Experts of a small language model.
Size: 8 layers, width 384, vocabulary 4096, 88.6M parameters.
Experts: 816 cubed ReLU neurons an expert, 1 pick a token, a softmax router.
Training: a variant of Adam for the experts, 7162 steps.
Below are experts of layer 4 (counted from 0) of a mixture-of-experts language model. Rows are named router (the router's row for the expert), down (a neuron's output weights, with its number) and show model dimensions 0-63. Each number is 500 + 25 x the weight over its row's rms, rounded and kept within 0 to 999. Numbers have three digits each.
After each expert's rows: a language model's description of what the expert responds to. This comes from a sample of Wikipedia text that the model never trained on.

# expert 3
router:549490474478466446498473491501527486535482494555473523519475504534527484482518484463548473465522527460508482486514515535503539509485487529494470484503509477475485510529498475505491506535527519
down0:482488503461545530473466495490494526544504484505527476491491489454507516495497498523486510512468559511454517522486517478513485521482519483526543495488484499494530492497482487488491517480521457
down1:466487532489503487476487466435505534530500540482481531483499541490496519536468492469485520536487504502498513492496493478533492474496463515512526503536541513540478483484541470509557537506477523
down2:523536531501496486524470503448498516503492538509503481456512470450494519472468533515441487535487520520501517500522545488469494448475492487500491531523465489517485504481526520531518532480506513
down3:489536506550521535523501513498462527491498500528554534521496521495502533504455506516474458430525518485491525503475492512493457497499490512519531522512473526515521535518490497521481508434537499
down4:536453490531515507515507478434492499518527473443520545477473510476456498512521455475490531510453480482513483491484550471517514501451508516472514460480490516526497510475501517473490488494489463
down5:484543512510509512477516424523450500528519514508548494469465477531489537498486486502476462541523511525534520526494497514541473520506534453476505551546517535501532518499486457483495530440511497
down6:537499533531477491550596497511509484474494499499487521487492515499545513563521507566463529526528494487492466556474525509514533527515511475513534475508507502523515492456533467517496480494505531
down7:484488493479521540514454525518441492514482516467509507502472499480527499510518495529505518511529552473527504459494483505459484517550499526510565517505497518459523480522514474486515525453490535
down8:491509506483513501531485491478530466488501551481510520506514480476522489492482482528487506497485441469504502536502474512480470494520530529560503460500479516524472466528499436529456490506511453
down9:507493506461477535504528487512460507520530520497519518520495492505477498547552491480494473478497482498511512486490493498494486528542542479517535525464492496478512512529493490513502527569505522
down10:493468501526478484510517481516497506481441518497546472531510484431475494487465496507457497509534504473489513488490506482541512492504479512517546509486486458510477516491469509539488529448509422
down11:453467520464495500506516481504492476507508505503499485536493499517509485512493561487510466499493483483518462522453501486494504512487494494503517478482434539475474521502488452479516516484493541
down12:480459490531502519524481462510524486480546498520538513489498484485489512448462486534515455512544468465489492494534565545518481507489475456485490493483505515508540509467545446495513556496497452
down13:479556523518531517462518535453503496517488523503506481471487495502485481551487536463504518531503499490511495544498469512476507489522518500480443504470518533434474453496510477493503516494515511
down14:493515487533502466491536537515482481493499459506491492482483530526540509484459511470487540498498540472526523493512470503493526508522505507518554507446474515489537558494506485482493477521499470
down15:514504527530485451475486511473522492501481497494545489487475498528498481499489481470498504530523459470541496498462511487487477493527485505458524488519459489455503482514509513528494501501506558
down16:499477517506487521466461538481478511539472493476485493512487527485498469439509492521547471511474451480500503488487517502511522553518484510484485503507506495481467483492488533533466523510487440
down17:481509508523475497508443514476428508516499481521506522485482494474513487469481533481506499492486509487511471496502503481473517476464521509501497487496511504482481520456518535466478466511458527
down18:456497482518515494560487512474459510516498518532520504506492498506481481535513527470477484516504478462502490548482458475480497541562443484505555486499505520530552545500490521487530471498467499
down19:496501486524485483500471493534502546534468485514523467508552511503483529500496475517519518462517450507551486521453457505489534546485463449513511510494497497476478539499470541518567515514479511
down20:516543464485463520512513469443477474506488501527467481538481475521469478493495527506485501504532543473472501501477461460501471529467527512489502521561526493478520524460466509506483487506471496
down21:493498485522534522542494434505493477479463494522511514509469469488508536522506519495544530496546491515498536485487481519489493512477478484508479545453541513519502501443524459520537500457523485
down22:498491488516468512491500503469505491486488508498471471521513480476469451463472500496518493515455535505521502513463469499493482498487517516543485505566511506525461515499508527505488504492519522
down23:535520489430513485521499489515539521531536454479482465502493514487511521485457499503498520532511446506510509532503548516519514504506487535456502499496499522437516528497523525539501485470519485
down24:527419516470470511508481509502507494486532469474526485518490511471503492527530488485466520447478487524473510493523524522492470484457527471466479483526495511525486489483521490461468447467550504
down25:515510477540485451468487495478528519498522479514499474495493499544482504426512523488525504508470482479530490476515500514466482474458520498505513476495476476508505476525484516476469470467490493
down26:491515530483526521480543492497488454464481533497540511493466499488488529533531478491469537516502498511494472529483525513474495516491484496459511496490523475540487530522478454495491520503472454
down27:455520474466490529473506561497508476549488519491477511515458530443478507501483502483523502527509520541527459508464478553502493486489518466545527453562492511489520479541536505556495467463507515
down28:523505454489413515506498475467493477516468467497476527481508526512512489536487533501518551496490492515499516474482497514494510502487468482457498458525464552505492488455490476551504499466517507
down29:489515493500485496539486466519473478473527482490533475504514460537479492529498535511491511506472521493484533557524495472504531479525485468480489511505529523520494455499487512470508497505527526
down30:487456502496528486506496522490499521520500490502509456485504464539468530484510543478502518464465526516492500498515497487498561499483491550491527475487494477476490524448508469502511499460484492
down31:517532500493506514500539470521556504533501532485469503489516502518534515512530490513531506509483521499498491507499508479466505526493510523478522492512441463514506527475521548481505493510505496
Description: Passive participles after be. Past participles, adjectives and word endings right after was, is, were or been, such as elected, known, used, considered, released.

# expert 12
router:544485437484461477509488480499515489529480489560469545517481537511521483463518470452516474484522543471534476465541533511496538502472468523485461481510496466483492530509529479494491517528521488
down0:493474527462470516529498466476519522479476489501459487474483482512490501512504483534487511495482489485543497510504512517467517472507474474475505487460522513525502480529499442492506489574503490
down1:498534478492508505560487498477524518504487538498525479515533540532556491514485509503543510498506506449506536503478521546490531451480553482447513489509458488498530472495488489483524502494538527
down2:528500545511509532488479493513472484476477471484492485471535533528473474527466564499449482452493517507470507505491486519522511499466459531487503496529477508477478509557538500498503517512503494
down3:512486538498446510486525526445560538494511456517508518479479502522469498523490501497481508524517482532467522547520519486495513484498517487519507511499505462530502527483516506498476504531501482
down4:514506530517488512517489471486479521490489512494538508495515464566536450456482528498544522496490466514506527466483479505537532503472520523518534496493440512477510531449528534504542501505518469
down5:498482516529515532518459508482475546484509517478476461479526494471565467539483541480505499465510493497510540474521491509519503517510482559484494500498528506530473500522522508529524509509512506
down6:471506510506463544504536488467484516505524540513500492521481475457481527477481530473448536481492537545507500514492480471493537519494519529488513450493468467432509531555481490445478495479528495
down7:508498503539564527484526525490477518494518517527526498484526500500455462502517516503477485486484541511462531479508517481537499513517480467482511478536479486527510507528532517477534489498513509
down8:480468491477537503511467488490455492487506467527563525509565527504483491499473525446484497500489464506503483467451466527513511503506516450512496474520513512498449524484505468497502520504531511
down9:406480524512540493437506493521470504507497514489527529436454498523491523471501488480498501494459470479497506486479494492500511490473514538467500459471456492473491490509540475493462443516516514
down10:514494503477507494530480517498508497486494518541510481481485518515487491527489495502538492491473473508462479521525501435505542551501497501495510502488521501431501506518491497503477552513504485
down11:459520507507488514519500429523477487503496487506542515529527508504527456500516505532466514507506517505492473515529495503496469470547489491518529506504538469549509491491472467480524506489491531
down12:541533486500537475539482479476505472472540453484470490520512517512523510521536474507483515522507505520501478543523448511502541473505483523497479484512486496494536529492500508521463484530528505
down13:519487500555479483473510551477508539484510512469486510488506510476499491503485502544495493487462525506541467511511484508529509552468485482491544457502492491493503507477510503509481489479504495
down14:514504461498495481473496505496526504510493512483472526497466440475490504525504516511494453492524493512507485474462483505467459478533549509490505471579498535513485495500516511501506467506547532
down15:480528510494523536544499502492526488490497515507493502462519490471483524509493471503464467511469463488500484515493498531511485543513505519561520463524514477487522459530490467539533511507485495
down16:486507515520517464452499455522490505467509491486481497495488476481497508556523489486526535501503502478540489491460514466501535501506510459502501499464499563489462490474524429513516493535527458
down17:535510505485495511545473475521477517512471508493503507490457537482537554513487470474489508485538523555495499517581488453514482473501479502527526544489532520488515504509499526502482493517471500
down18:503508511510478492531505476490502545550486517519468459506487508505518484539517492559491471544499510528504520495492478492512457514497471518513494519511541527500496529457510476497518523516454509
down19:493436488548468504519505472496461489490490534526507478522558489461494508487494498474502478467444494493485499526518450465484496528511499500439475545494533488482448489544495462518510522481527535
down20:480511544529535515522490559506466511520518502436498453506504521503509521456518495527517521514507461519482509493455528528532482507490506514502505475535504480527492473495515516491545530530454485
down21:523518512502499525470493519497515474534500484509476471466490486537510524475524516501506480495461518562470510486486509448497542473502513522485510423464451557455488518518549485500492501458501500
down22:503539480484514467527525500567500478493484541501502482466469441507573493488513536520513489486505509498514516505504480527491520463510486521471506524499484492531540533469530544496505471507496469
down23:494533473530466476500475473505521493459491472494479481451498478504506503509490482540494522537530507507511527503510520514492484487470493525520516521517514524504480448516522552492507489478499495
down24:499480478515500487486473499454512522512521483473527507452484501493480484495512507465526516495502520472525464493517474521489513463513488536521541504473500489530465505474500477540496542503516493
down25:522521492521472523495455484485516531497513512520509477476450506536519497473479522441491497527466482508481524473486522521485516490491487522514522488484495521476535522532548478498544507465464502
down26:482500507494505484533497551510504530513501502465522522521520541520481506494474525486492529500502493475522502527474544509480498486480483524453542551491521485528488508515505462485535472491475500
down27:481482465474504495499521462505502452465473488491477453534480507527471490479466485435506543500498526537497496471482490467480496450513515457512506490442493488520506497464476468477536527497511494
down28:532528464516522516447508478473466502476513504496512458534506481480494535485498520541501490530518520516496495483522479474468506538527498470549480500450536511518518502501484521539527466498514452
down29:540499464478462524526534520499493525478517495486481481519566499509519538508500479522478529541486507495518524479504500509498500457520477498438517482494478520497532515484504521469517490527567527
down30:490514536502548518490531484490517494499474464526471524525496481501496500535483524531508489526508507481469515525496503509567460533506480461495530481518524472495510469505511526467452499507481467
down31:514509484529489528484488476484463527468521521512531486499489515486428458507545508539489483532477547486505469461531513539481524491506503480513476500458526483566505464492473498500496483506487474
Description: Organization and place names. Pieces of institution, broadcaster, city and team names after of or New, such as New York City, Television Arts, Wisconsin, Red Wings.

# expert 2
router:528491455477470456499480498522522460535494498535461537523463521524543487473518476484536486468515517461525489477534522530522521504472486512460470471502517477480493497517504491514503489528531493
down0:508457568553514471504474488475495508488519473488530452480526508519498513548506490547501549510515534482519512445504469459497509515474525529507518522498513483453469513463519513497551517510469512
down1:526526525508500488448511484511487462519529543485493467510522500524521497540486482531467497506499521472569493505536486470478490503499488436508520485536509507496486502540519492548483467495523443
down2:551511515490551511493519452522480487474513557493521505502500494539475510505494567475494522538474486503457492493511455527508475481466493460501493519455486509519496480517551497487511507474473480
down3:483504496531543523504512511525531465517528502515477527556532497517527469485512508521522456551444526513449493422510495480480476495508486472531485505472460502515534515473504529483482524500513479
down4:479554524532463544502483536551524446504492525446465538508483503512503513514520515503519488498510438536483539518451518485526526497507481517491525503539516523522500488513485491547572491542471506
down5:480514552466480502467458514485476466501558478537504484514556494552481534514488520476512500536489471522493477515469463497493506505491492479482487523463497540548518493482519507486536541541510518
down6:520508526509497482539447459527509477509511500511525485560512457512525503500529491508535471496523463481473439522478523490480514467470481508545498493527500495532472488460506548521473525490478433
down7:489478487510548494478517470527493474475498492491528436508544519543486476491454516450518495514487537514495505535508454525482465517513434532535473517460505532483501487489491500507525507503472444
down8:499493511494492484482532452501460483530517522500518520491526507499456491507496493546502512517496495507509531457482493496477467492511548472529500516488497488512458484533485474534516491473515502
down9:491479517480511459463499534466517525516488509507484500471512427501503498508497507505514485494529472475545502484516562486522514497559494539501480509499500485470468500515490535528475522505488467
down10:479503480510474526493522463482473503507520527543523471514524492522471518533511463497487505524468490469500478498493462509485477492491539525483508549495494505508470515530515499533513558522475526
down11:510513499491485527529467538493494531468531516501527548484510463493477527519515460491477523449467504520496497529507505441509498489543505481470498502512490494490469498501529515444521471480492535
down12:462491494471499483482556509502495455509443549497513481536474510505460463496538489544535519478488470550493485525496464496493511547496486457476495515491528488502549515483477535479495484494525497
down13:519493492485485492505495491524526527523471511525506455487508483445503551439543499502478519515460501480522508504489463532491535509500486461501501506506538508520508495507479503469505521469490489
down14:509500504453507532499518447533461488476483467456511514488512511486502524514501481497483514465468447481488514493499488489549465513496506510461488488518493507475533527470490546539521484479530520
down15:487492469481521536452538533538468489525529512512502493493484522494461509521513516515516523492496495493517443541442493528457524494499504518503511502509519516441502478537540511518462549503500514
down16:474475475522494478523476532532503482514518531531505482461503493525476528529485499493534533468517483508527563513494506532510476558508515493521545490498497517506518510472501527461468464498463509
down17:524495514539487516482483552503504508504507491477486474498494532468538484518544485456481459470488511455479515513476475532475504499466470508510468472516510522511585497505498495461536516512515500
down18:497477481496462524509513525484477501507485519479496477492518483497510496508472489491491485497527485539564489505515504480519505488534498504559537531474462480516482519503520480511460540484521484
down19:513527503497510534485482451495524493506488490500520477506508486530484565544474514493522488485486521510522485512491471475479531482507527506490482510482490497492551485468479489459498521526499513
down20:515466474473506545490470546496507474528451489498476442498535506467486513534485481522541459520526501525508479543552478476496524515499492510501494510473520530526494527468494488496480520518499498
down21:484508538500470523496479490499507555512500548477472452524552491511511512516509503505527517528508495527486521480486576498494469477532517470505488529490508496512483512506515509492537468505519458
down22:497509506502497517504501507504529490512521487492507462481496514520485488491517513478525585525502477469531490509538490498494502515496482508520437512463532533519514476486502473505482518544486513
down23:497508497496484512495466494471472490472445463467501499527510487486503503528484480522541472531502464469536504476454505512457491536466501505471492508545505508497497498538465472516491517470495497
down24:528521500532487485488499474492518551492498527447547493493515471476511509491494541486475484524504522474499458518490503513495542492495503506549482488515541452481486505506525505463493525485489503
down25:515492498488511455459509452539476504517499521458531484456489455493547503504497530489534516498490493531528560484489476502478501426488537471501495505463476505469491531459522531449474513474510502
down26:523537526530485511458519458495507484494466481499503503510486496486497503509491467532459478502537500494494494464478502520503492535513491499503514487460514493482518522476545549528498481510523514
down27:488545489490464524557506458470516476466510525510511504464489494486492505522488479476480519510524475500497561503551485504509486508494495452506489492514481550492536453469507490484523541481530447
down28:541490489579472460482453495489529575498514452530525516542517517483476507516481521482460467473508477489545475484502476488486553498497485508559501501501519495509491500513520508508495516519475532
down29:505471532514500531503459510522522493513496513544505530471535471513480522533482528493471522531453495494502493484462527459510514496514497518490505456509475493465484447529472477482529501491456447
down30:477554508484492509490466497484514507469510502479514513477513496499518491469508509497519485465525530546486532482486515468506474524480504548503497542500454541522452511468516478484490502479531512
down31:516520429523493500598514489486487483494521483476493493476502496511466476442469517407522502488461476513510477479468478525501514488538486510542454509486502488527522485506509485487509505486498512
Description: Narrative verbs and to. Verbs and their endings in biographical or plot narration after he, she or to, such as worked, wrote, missed, to legitimize.

# expert 0
router:504487465459468427512469503508527470529494484551475519550468535495525500470519484477526482476518537483531467489509512513533556499477502527483482453520518476459492523520537486507503503524501502
down0:511501479521501451508507474500470495513504501506487462501468511524495447498553519494490478489482488528506476482525490492520496517484443495437477516512496489508475537520504484501538485491481465
down1:472515488493538548521499500486498466481515502479530538528509457522499483475493533481450503500510505498476502496494498514495500510444505503537481490515503500511507513471474469478505501477465507
down2:483578522498489488473478475516521509518467560532507459492548468548482458519520497476521538466474489470557485556497499522504465496484503472495533496456516538545515515496458503493516505524506506
down3:510539498479477470478499496505477513526529506542526480503471514515520546519467493531493505494479498522491499458507537524488551458502474485486526441515511476512466541493470489472545506515486464
down4:492497533499510503474505518495531499516576456480512496516526537479482498493513464487456479530509546515497576470495514519492518548541429493555538499469495512571506489535506488485487499519507494
down5:482457499539522540541518510483458467517485521489525519495500527514488498528553479512555478477470524521530541556479524507508508514493495478547456510515483522512498470511479489508531500473492518
down6:499508508492486530490509515523471524528533504484487512505525496459491502512531524513538495537499497517488501489519532539505523528454520451474495491482535471506482487522500467499519484467477482
down7:494508491477523517530519520498485529460526537480513533504525538523540488476456501487526543496490483493497480462536536470478501506484525517466516581463464520438541522521501521509501501527489472
down8:472483534496528505495496554533534494525510477540502468498543528512522465495481471486527515506484513508456527525488514517462448434506535491494579473515519503512504481516495499506495437535497480
down9:489478484505520536468514519453507463519496451506476498468513510482499534486530469462517532516473514499503548502453481467538473490493505505501508525510517522537504498487515542483497475544564523
down10:503477520484488496518518535542487503525548490518488491485495496496509530498472519511487503477503483554513533463514523464523517502503519500493515469479504503483542466495493516492531513520469498
down11:477514507552505475503508499544502486492491484469488496460494436465511525526491503479487474493481501483538507497526503525439499495498494519494463464486468454467534512504481503494481491491473519
down12:476449496479499435493511536479529498522506513467499489529504489498516516547521534521497469497496480524480529515505507476501472469494512479506482513483484497492510496519534484479480518491512479
down13:516510540517538489526482478504489544506490463473507504522489513510468485527484538529513489518518509540494517502498545491485491488504520506505518484522515517481491447521479496483504501512482480
down14:480486561437498510508460510510488552548474496512461522495466488509493536519525437508460486522479475452465541529516538465510514502502476485489530516521514483485501507535510463518554516478506480
down15:491474504465455501509501489515453562523518485487453528472493488519524450491543463484487470501485494507502498478499523520478505516458470516515478497526535512513485502540420499504471477476535455
down16:523525525503505520483486472497503464513530491519508497515463455479483445545492500555510543492531533557524521507494508509470498475511491519521515540517528492446488497484524500540504505516461483
down17:522499494546476503522520478470496477492458488542506479503493464507505503481489503514507538469544507466473550512491516487506493455526521478539554471504495491495483510517467483516493513502489503
down18:510511546480495507540522488479534522459508485493455491498528505499503475477561474469464463515526494470465493500530477507469538502523470512466468493493528528514500516492486531503502530463509493
down19:531456498467478522511517508474502474493483535494512489507468473467522510497464482502504499499487510500528484508492522478530471482512469448507505502500499499540477469512497477499499499510502494
down20:501491548518494509515484509523498552488522505501460518466553499504484470505516440472467507497507509482481511508544514486491457550535507492506505557507489530509524526522475523540491464513496535
down21:518532529491486519517482524463510502496498511471478462483539507496522477518529464484485525511531485511542485464507510509460502485526513525480525545527475503520482453537500523515533492547499466
down22:525471488501514511496489472478521486506502498498541480491535498513534541499460537510520500520513485506502535525475450503504529472543519551469522495506480494482495484483469456516494485481503513
down23:535536530518505490462500498546520476530497478500508470426504491527480495509446493450543473481518516524460522447485523474493463504508481453484492521501514500483512476507514478501491546524540510
down24:481479475508502535506486524486453490519515525522502523482533497557491449504516523507466537529493482488503489532511495465484517460510499473500477524513495518461510531495445505505462514505490503
down25:539508535496522484540494488519510443518513518501486535480502485485496475504526508491482488490510472515461496510516509509520507482483489492532536522568525471507485536492486533496480541479497489
down26:490446538480511514486475500482494513514479481558494490479492499504505470497487535524514462499483528528512515487454486505509500487539475519468506514493475498480480465509488464523530502478496450
down27:486521498504494521524515525484449516470510513461477517532469538496494465524507503516509492480482507534521485531484448517525492472524504512520469543435523467490488526453470485480534531507493515
down28:505530505534481491525493494451501508478476548511489476510548533516477508520515502517490509492544488489516506554475518536495477469456486539525473483474463499481446512530502492515503447450505534
down29:476494548534475496532510524507483481503498503500483501446470544481500519531487432438476509536509485454459464505504482517541493523499498469471521527495519518500514488518518470532488463474479490
down30:537495519468495486549537505451506466505537494476514479513545481515524561496481491486495510522488482531487473517471520510499502455465567477508488524484531478479510513516519506501508515535508421
down31:528532511578513542517452516465546482481521511467546519556478504498520487494493467433469514478497511526494504501503495509525489458484526519493488544457520522491506549532496486514505483522543464
Description: Article-led noun starts. Word after a, an, in or his, often time or order adjectives and first word pieces, such as early, later, six-game, second.

# expert 5
router:538481488466461475505482490497523471502479499524472512538480523515535479478502460484527488487528540465520488478509519528504530499480499509480483472505513457478480514503518468495490497542539485
down0:463522496493541441524484487449523453487489463482521524499490519521490483527520504474498502493506516523503503467523515483462464488451510476499477522485505519477477486496512512542509450535478486
down1:436493495494519501500510500511466495519511540486531480535476521535464480520496476496506500498504494456539515529497473484494502479507473519501522505506538489488487531485511466532501495487510474
down2:488507518499514494556551475515492500514506502541518471494541488519542481563463484493516507541485497520557515463462506538472492443520489446470478519472500495477523509462545495472498531543510499
down3:492513506495504512535499464501534484498453503533544513513495451480487536496483496505530471531497509474491494517454463519492540522485537472525498489550501503516500455485498490488546526511513492
down4:512563493521482531454508479499512530494506512509491526511512488490498456465490538471482451518509496500496520517511522557500537529476469514496457461516497440485530475491462492539475528521500521
down5:446493523506477478511487537555488519505513527464511473501528515464482474510466521472536440479493508511472516505488490518510502488496497533482510483483499469509504446502510475504513425537532562
down6:484502507487565462432487523469499481487510461472540500533539470524458487491535526459493498506472494465538521454535508494485514483525502489458520530511484539492442518502508483486455487481480508
down7:493471525522480504501471470463506507488459526530509487503487476480487477482525528486485442497497507493475456504485497527509489476513499522566512551510511489504540465509532495460526527510472526
down8:458534527508496497504506498491484523520482503522507481525499457515498519519485513446491538492475499498469549544509504479476489510521502493528496494481516459497531494515491592498515506461492501
down9:500477510506504503461476480534515481498553489500500529531489525483490539518499507488499502506498530513544507514507493446538476484503529486505491533489453501496443485573533503502518488526489554
down10:509507512447503476508495507507505485547498547476433508500483488510518544508467542486480537532471453486490472513495514479484465463490520482468524464486483486480481490513483461498528526518514516
down11:507494460479495531546507479495484537444500518524487517474474472500521497510529516487506483468498539485477461485533485516487482502476465517514581475533489495508498488490503502479495449478524488
down12:533482483502512473511472472448524481494520465497482539492464501524461469469515486511490511485494463507552478513501524499518520494534455490516485511501492501481532469523473501502549530513512526
down13:499510494545502445519471484486485495495475457540464522525469489472571502490541548475479490458472529492476487490492508471488507454506489517464477488512514482474529489490536511536506504518494456
down14:469522522488497563480487507546512463559500513490517487497524500513474522532590517500505496503485459488534503512444490475508497507500477476497485472528479539491526465490482525515477503509488491
down15:485503506509488452477489519495539488543501526567532517486477462480483517476525546506456497489499475518512470448484498470506532509509501485460540515477478483502524517502521480541512505483496494
down16:535526516512476482484516462516503504481535506531498474488484496552509528473484501488449515536503501542462464523498482502485537480514482461495475494471508509492481514479488521555432508504498518
down17:471526510479507499476507473520481490491477522473516519480521490490523521497527490496522522501511456480480494526489481507484528511500499549471510538457505519484512513478494491500500511485498519
down18:528555491506515520506496495475488448496485523523508528565470494495495528496488458512467489500505516501482511502521498552490506480487494493522483521465483511514543499496501491473495478487491509
down19:492450517551484486537460516512544516476510501451493474509522502530544488503516480493498499498508523498476519492466458468533486519500500467495474461529483484516574472530475506504506459471485516
down20:490498493470474474490526473503484542500522495509512523510482496483535508509493492549475537476500528524503484492531457495494477452481508482472476561480476542522466531490544526457496479524511557
down21:468502499523545531461457556502501496495485478462514473485459516537500494490469499510555453490484510491476492526457484501523537551461548523499522488526507491443526501507517501514484504494498478
down22:504540502490498540499522463541476486548508484501447515511511492502497507493519505538494484501495496518504508466478491481484480461475505514554509511477396515494559528501497516492504495512535501
down23:541522495534486433498518443491513493487511460488444500476479464493523547531514488451478481452492486499548492476526547514491498528507511450510491477493485524522546451497507522457474501485498489
down24:475506501485523467486512528517518510507522495473492514518511517499528522513479519494507482510448481479461526493529504485535488494517526499521521473469494544477480515521484503465501535521536523
down25:505487474518505520481490517494513544476492445503512487517518554508481476525544516547505550533501497531520424470462493511517527517514487474473449493517492512451498526526480483547507485503508502
down26:469503458483482542449487481518484561501492472480508495454564462533474539541503532490502433475443538519500479498511495490537499517497487483519495543468479511474468462523474540518488533489511463
down27:499511522508514460498501509457462487512502461489520502502510476515539509491490485531502470492483512524495495509465486457503474513484535538520529532478496521493449455498484518481493508498519475
down28:495491470479522469519493523471528513443509507499499549439480495499501483549512509489533511518502510485508486531487439464464489512505541539534512513498497517519525484510495511487520509491492483
down29:452499517471485491519532461456530468517467508515536501455459459480525509511485529497500456507501457505491497499543506543468504466492538505482531515498498441447545518469486519487494521506507468
down30:465517471518521452497502518544475532500526523529476499498507505464506525513461486511490502514491495518495519527516533490488488502510503517532501520519444516535565514466494536506460514497498488
down31:492462561521495513505488513530478502482532479453473459512536487506522509492531478521489498527517480502497493486463446480493483532538472495474476451576520494518527530557494518535536482459483520
Description: Descriptive species and building prose. Function words and line breaks in physical descriptions of species, shells, plants and buildings, such as is, are, of, white, black.

# expert 10
router:519488462475466450501478470488522477545451491529479533533450519534532476482512485473520473452507531476527469477527511522491544497471486506483470478503510481479484520532525484486483493517502497
down0:509448509513464497503486497535503527506475526482480494512549506441495455546460503530505484456481524484515508531489516510515450493514519503499555501506487485445532483527507494509460497502520485
down1:493454512510458486484456524484468459541515487479533475478528515467520456502481477496533515461498466481550513511492485469501476514500507467485509498494554501523531510480517543478469526521516498
down2:474533511537531478473486504520451481539467491505544497524481489488474478500499515512542508512538474490499541541507478495476521537496500481493523471459479461448503531547456459493538479501481500
down3:485465524476527488527518535461473478492493487476534483486488509511491528536524518535519483507475488548479456512485506483535492493474512542494475468471476517471520509465531498509541539542496494
down4:530558470501478488453478492482482529512504494472491496486476498490508487497491473505511475559508491492518521502477519508481512490536495492557498528455538506493508506511499454478524479512487499
down5:462504512479465492495488487480505502549516481497517439443489501499536516509497480480459489517528486524482509494487519524469482538498508528514500507497530490508449494498520479497475523502551586
down6:508510509500514520478507549505493488482478522562488503479526482553515523526452466497506492528508503516493462544473542516511519472531471490516539433502548464541561470504471477460470508512536503
down7:497516531531456478500520521536493479464505518496489480546472513498494452502529562514506474505562485492500495477462543519535523544479532506476472516524448523422485503518535491458482481504511523
down8:533514481504514497467568515447508501485508500555513502519491478485474515440541488514516494492456494482461451498431514487477511484498494508477492530513549472497502517502486460518521463474509455
down9:521446505528496492519487548505482504490481492500467491522526486477510511477523496484474499508454495472532472512525500518454461498481514481477538442512491524488524477512488494529503481487517477
down10:537514535536476522500481479480511532482523505533486490488508477491498504458500494528507484520482509482512503493509486496472513476553499495488461484508500530511500485530507499510528506528512493
down11:511511491504447540473502489485531511537511474464502454502524497475473525474479476499453513506460517509447492483500559478499489481504491481501496543499478477517531461555532483519475513511493490
down12:473496500495535492451473528532492481491485525519523444515547477516463520529511530539462530508525491478534525531476496504466487501512515494488501481470489474499566524481471474506502476503499462
down13:491513483479488483480532544490522514553538482480520531508468509496480542515491489531496492472482526496487489496514504504484511531479486525503453485517482539514517502494491472484477543476486512
down14:484470539504514491488468494514509452507495536433504512521570535494491475531551513550520510485498479484464513486472513471456504515510490548459487539523516483540452489549509483524530499503470519
down15:512516501526501480447460516469451498494500537516547503480502526503481510509567519507515471504499486516542494504500520527505537539504483514511501523437471533555533532477494502512501534495490457
down16:494497485484491532508459523502515469470516498505491478460532504495498506516511503493452506523508489519482436499511472468475523462502501494463476536471459485500511488522525502522466490496503488
down17:492478507516530491532451509519487475489508500539531497498494494422496443533499500461574542538544468478509484496475492549485530561530457490531475506486483498511531499480458500501449522505455495
down18:525506533506495486533505500542503493483512563483523555509518457470472518496525509480477487505514500499492494526497477515523503487587527445487562508528483522471494503499505494530511482474491502
down19:486516508489507482477537488549474508508499482493462487531479474508488498501500542499515533527514507479507462472511467455517490478495466463520505455494459483484504529538466513483496495542490497
down20:489521497522500493502502486521494542485471480371502513495475503483488499499503471501487518508483499505512471489480491503505470498529508537497500498558521499491517501504481526508483479501517524
down21:508495475464439467493498482495512535518489490498549462520485481545468494503471536507478503499490546531516502545500559478499459467456468460499498477494517512511524517506513492471441508492511510
down22:516454461526487480502486479497546492509508519525495479502539434494461524549499518480484490503544485500461506486479524495533517496505467535445521516487481526521520496461512491490511513484449546
down23:511470532481489479490495496500550534478482466502510522544500484518511485551506470482471502483499513452498508528453449544499513507511470539483495457499496451482458502492479525472514471541483525
down24:472534498510488499480501519461502516442539549514472473450480505486527525481512542491486530513558491541505532533494453468544518538463484487506548511469442535502544465477554473486451512501512495
down25:482474471454521507484524493468549511470488569498500522488515505489499490481490515475496464543459494461523492508490475450487471507517481527471515487541504503490468475486451483507495490497498546
down26:491484529470495531480488494482499465514532521494480544444522450495474533468487484510501514476490474505484560493504451481527556515503540511479509512510515489483464497489457531513483476526505529
down27:499508511542515504473492525494496548525534524519516448503463481513485486535464515491520516481490463494527524512478505492494495542509475502476444458489514511510496488533470486530561515460518572
down28:565527513526468507560474486524494522533489496463503483504494491508520481483544517530486477483454464490510492478491466465523467502550500484476498487519509522493492505501491518547507539488495523
down29:543537541502491504481469490463475521496483520481498463503528477549543481491530517511509518516551492535510479505473460525489509471498502530485496484481489541479495474474532479439463482505533487
down30:489496483516487490467472500538496483521508502506488479461528477543472521490497485515491521480469479532444499493484516521553471519482547477531482498507494494496471532479537542491496529517524500
down31:505493507537489483513480527475452525498483486510542469478507492489485474500476504528514464488470502526494533492519515477499475506533524506437485491491464493489523492487497483491476528502511476
Description: Foreign surname pieces. Inner and final pieces of foreign personal names, mostly Slavic, Spanish or Germanic, in sports rosters, such as Vlahović, Govortsova, Ordóñez.